config.yaml
n_layer: 14
d_model: 192
n_experts: 16
experts_per_token: 1
d_expert: 224
d_shared_expert: 0
activation: "swiglu"
moe_layers: [0, 1, 2, 3, 4, 5, 6, 7, 8, 9, 10, 11, 12, 13]
router_score: "sigmoid"
normalize_top_k: false
routed_scale: 1.0
balance_loss: 0.00595
balance_bias: false
router_logit_norm: 2.0
scale_expert_input: true
init_std_router: 0.0175
lr_router: 0.000777
n_head: 6
n_kv_head: 6
head_dim: 32
vocab_size: 32768
norm: "rmsnorm"
norm_place: "pre"
norm_eps: 1e-05
positions: "rope"
rope_base: 500000.0
rope_fraction: 0.25
qk_norm: false
attn_scale: 0.177
tie_embeddings: false
parallel_block: false
init: "normal"
init_std_qkv: 0.0552
init_std_o: 0.0
init_std_up: 0.0552
init_std_down: 0.0
optimizer: "adam_variant"
lr: 0.00106
beta1: 0.9
weight_decay: 0.13
lr_head: 0.00738
grad_clip: 2.0
warmup_steps: 480
schedule: "wsd"
decay_fraction: 1.0
decay_shape: "linear"
final_lr_fraction: 0.0
batch_tokens: 32768
seq_len: 1024
doc_mask: true
train_tokens: 371000000
steps: 11323
dataset: "wikipedia_en"
Below are experts of layer 9 (counted from 0) of a mixture-of-experts language model. Rows are named router (the router's row for the expert), gate (a neuron's input weights, with its number), up (a neuron's input weights, with its number) and show model dimensions 0-191. Each number is 500 + 25 x the weight over its row's rms, rounded and kept within 0 to 999. Numbers have three digits each.
After each expert's rows: "comes after" lists some tokens at least twice as common just before its tokens as in all text. This comes from a sample of Wikipedia text that the model never trained on. Tokens count by the router's weight.

# expert 10
router:473496482473499481510504499512448505513515447472500471510545536512549500532494506504512506483518467499499506521508485494492474515483476494478497514483519468497455533487541501509537480540518510482499493516527500490539480503542533522496546482552495511554501535484480525468526536504505463464489453469465504476486489493495517506499492552492456453512522507488490470524479536486510485473516489495483524486495490538484499535497537527495473457483527476463504494528466519528501494557500512488551489479464555526514514509445459470489548493499487523495490483459549503531499535492498550480
gate0:462549466463461486409443458490508492545527488461485512523498521477512478506505516512497495527512461501454487473488501517514488477545486534513507512548450554486533457538476468528503524485497476501512484480497480456496507477483474487498485490497462450506487502470462514509507485504555519523495501465488473488473482481489524479478479495538495463513498477513518499530531488470522461554486450472473459480486488517499466468500538480508490510494495522453527463473506541499534480527490499535523508492487488492497499504509481525504515505500504493497480496444476487480500476490512484491
up0:458518487532497494491507503505470465531509531438489490523520505479509497540514553512517488526502504514478498492441521487527478492496521507486481505490445510503486511501506501517446497553549431489531499534492511493533505482522475493495515467504524470493473491517472479496545477462528538471538515480517480528484505437482509477563476522479484494496495518446522507483550508507533487513506467481505504520499477518480494523528522459521507513513485525502507470503538459501531484528480502528490519475473507517506509464537500503516468529454508447494523454469517500466494478477536491539
comes after: " ", ".\n\n", " |\n", "-", "\n", " |\n\n"

# expert 0
router:507521484533539527492485548482537497466483582511533481509500462472482468455479529497466506508485498468487477501480518566498533501492518506531500501518484480510532496521537495467451521464502504511506529487532519530483550494492483445511536502512528505493496547525544447488491475485486524532506514471527503492522467477490474483500469511465471485510484489515511495502525459538450493503501489525504511498509524486519498412496502477485532492454503542480479504479499509497501493462477478454480504497470514475524511508511539510495500482503454490500524517505434506492480485524518477486
gate0:523526483520498507536463519498501542525451473504475510501477515493537561476527454518483525478525476491494499528498501496523491507496506565482526525493464523463506541463497461523510534469516505559476504507520504532503487551466496493488514536474486516481537498489464491507452488468511482499462481490480530480526461477460499528523521501427528509477514495551489487475492502511477496524490497472480493522467473502504504496529536547482505482494498467497499432492469537476486466476473491466485508497505514482464541477501506517508509526524485523532518491514532503503466521498464537458
up0:526501508491466480490523494477515523504486445508508499479485509486509520482537498499499475511497500544456526444481503477480545519524489501483462487505476455501471519500461514469531491516510525493478514533440552519525516482486553508559492466449536506449524525476492512460489530470467511507498530481493513548538529506503516480494553478499492466540512511527465481487485514496559514492500484541496505512495476465501503494516476516475488532494496495506520440496495516507503459484514499519479523514480500500481530519523509526504521514494539502498446520557489490515430522478469526491
comes after: " the", " was", " in", " is", " a", " one"

# expert 8
router:517496505479499493513496497496536488472471519524522513530444482459477495487492493494493545503470525509493531504523551574503505520490548527643529509487503510483513508490491513474464500492460506522505523500491525508483514512494506469494512474482502525464493487517535437522477516494462502513513524509508517542526523486501484475483477465483506532442511474482530508480516475488457495486490507453507502508502495467491487467498522475495485504496472502490470468515490495478539464452517502513503505522539482475522464468529494511492497547494499491518512521512503533529510464486534491529
gate0:513493506432430525523496474520514531499477473525486520513487487497525506511483470538526501476500503560525518471521512532507474510514556500481517501477521501450499525564469543492496510518504510477546506456506523520516475533499515488511533575535533500509540523455482529543488469525486466489519483485491528513508502516507507485516519489483511478490513492503499514489489498499488556470518502496471498475533511547504466514469574523546454492494515503520477480514489481521465458506510513506494479500494473458471502465464517483464520507514486484527521521505533519501480468501531520502
up0:460498469530502510547476516531475525489510515479488494545480513512535477526504542489456532503496505522509477513458474502494534501508437496502506556498522480540509462483515477484492493471499508506529497468522450503511534495463483491462468476530496481541503491484434484498523538507511493453469530534488505497504474503483501517430516475495507525490474490503485477504489525518496520516433448464542505502486468506532457488515523504502507526544509540482514530484503496533504510503514522534528535500497517475513518500550516455505546487535495499495483466502489497488472486514464462543
comes after: "-", " |", ".", ":", "%", "\n\n"

# expert 9
router:497524516489509475486453498469506518475522528512509462534491472502469474487524511466496498481497510510502512465534540473527506491470517531503510481429535521527457505489448530487460493483482509528532532492504507529457498559473493507502517478500525502462467468509491528517519445470462553497516527555534519501527495505516502520472506468529517571481507513477501519468497456528506516477455478527510486491534496504507509465485476444529486532460476536520506495487488495476492499484524479491473530520501483480474513517521511542507463527493541517495533483533498505509541485463487503519
gate0:460472516524493489498524498512498482450505491527500490476558499519519480516510487474495534480493470501570472474498536495486530564509477457497552506508499509475503484453533499568501456527517514497507433482511468498540510468526494515474494570512515468471523498500505497470500514526509526497482515498497552499484516505490490476496508477482507486486506505540480517484489524458463511498495485497556487518465495501530551505470524484488453471518487494476492477473493495498507493507533504452475474505509514512480456455516498508520464489463506475467530504489536479496503473488530485565
up0:516506491547462486483498495482491497492485488501491488484498513496471532473531503509474512456521527516501488503508533498506514475471524538464480519486495498480506496432545504519513571506492474512509475492485476525514517544545498507489489481480474524536506502494492515505495475489508502519506476511529511485492520481539510511489487499505549473526507469537541474496545516507474476499470570534537501514554513507422465476495468534497482549506508506468496555496521499477507564501496488511491562546454525541508521499533497510512519517514544509494492539555533512500498489512505518531
comes after: "0", "5", "3", "6", "7", " $"

# expert 14
router:523504505527541513501482519501570479459467537535503499521489490500481511468507524485478501518478481474504518485578541582520527472511533511560532514506480526557530477511477504490471511463466502551482500492509525529468522487476502466497514478472507525466491497515536477493516481487496511516521519516547504499483526506519468513511499482511508492480500481482527499470516457497463504514467524486505473503494514497502524393487510487487504480476495528509490466493535496474530490471491469520471508512514476482517502464514525497521508534507486506489509526530429511477505473492470495510
gate0:477527463537511496478513465512524465537501463497501539508509514499511533498489501513533486495511451495510499479519505507552495526482499485471511513487505504503485483544481487534513473521490442516491489536485480535559495464502481510489515491516476507504536487479495544511510488483493454469521459494466501482509526511488495463505505507494522489503501467524465526520538468475507468499514471458526536570535488526523485510481514483513490497454504521459488503510454525512522469470496452533490486528479553478582465543524475547496562494489523497469505488468479490506465517509508488486
up0:465500501501472492502497475488465463549538529473509507521498537440518540499517467498531490498456505477518509505484540483510509536502453475504481534491491502486484507462488505508519483504523483488435513495499516517514485477507499470520481514466497495482512485506483474462513483485541549498509499508519534505468509470497516515490461518468469524536537516505487451474553493518471520503408514536494492534454524493455515470528518488526523507498535521438501497518482519470459535511509502516504541475457506522482480529508506534512473517521537498475483508461502536524493508550480504499
comes after: " of", " in", " |", " |\n", "|", " at"

# expert 2
router:468491506472457538475514474540477511546509464484491517526485509499451452563483472534501491521521537521489504501491508504489469503473498517446490493524479569444490499496463506511482513516505531483515464480461510493476480461470481510511470552510505452535498488463505515514415513493519513529533482455478510508489514495535488467528515496494492542508528522488476505504507494539505516476479496446498482493501524509505498540508485526540489535505517465509458502496480537568497475472510484522476553486493480502501513489495509498480523493531520497516488499471459484481507485517507469476
gate0:491488525461516445487483478483499498499509476517489489525487478498485508525504505436522497478488466525478505485519544499519485463471515531502504527500502507513537478520502492580493486523507493512520531520486484534528507495460479500485527475515502484491544540499482498517533467489474541494461498519504495486527527499525472538496501486538403523516542482481463560500480490427452477497501504520500454455488478506451522494483513464511496480530499472527516535555512499491499493476509494455499487490494502497462505485449509500500527479513507495501449483521502482468489529491487517471
up0:530476491489531520533478504486483443484428488482502501480466520504515479543492518521523527494485504444479519483503518510517513476491553493504465499478513498508506518508493498512502475487481496494509521487490470496480527522512502502491491508544525487527520520521526550529519531508487509512461519543498514513533469561523503469504478501513438476498514502476431500507492543472466504486477526496493459491512478531506525532479477495543475520500467447514467486527479494501522513480520524480488477583515492516532526495514519520484503460494467487496515499456499468461537528488494554447
comes after: " ", " the", "1", " and", " in", " ("

# expert 15
router:490506504509521495475465519471511444493483511514487538502513490473462492478481526487526520514475502453490518476455515454506548500497493521506489503493530504538509512517458520489495507475469523555503549517507459513473502550474492470501501512473519500480496451488508492519480466462490505527509530544554480524532486469479478491462484492535515535452503481497537515493532496492457506515498480558510458512492520476509498451494505472483504528498506503504517534505551492510523503506490466528461529546467457522498483501521495518504473540475527507512509524562483521443482472528474476531
gate0:526518501515492494521497507496470521487485445553491500483483532488545470521474478523489508469532485501482517509492522496461484551520543470499483479521475484463522549517530460525478505485534503476517506522450467527487487454508507527523469493462499526523509544496473519533467500461486534544498470473519503489495497451509466516532470494547506465533480472495513458471481524473502482499459547523466453525499503493487504499498456480459483521501502498511459498511518520476517488525520437517450471507477532522487529526494474501471484531491448492511495514501517530490502525477475480481
up0:448458506558499528508475518496491497465460469481480488526509495487469468472514495528486498525487547485496483532509519492545452464547512487506441476413495469481524485498503499561502487521480460505539510500512481498505487504498458506463469494505507512481474482502471513495470494497479517498488509474485500486479453501517479495490552506487480519474527510496472521525474481474495469495493547509536482501511504502488483501507495528495516523410502478484497492497483539477506534498494466511525521481495472476538510499496476551458500482475498572470490512530507473517526533468473501501
comes after: ",", ".", ".\n\n", "9", "\"", " ("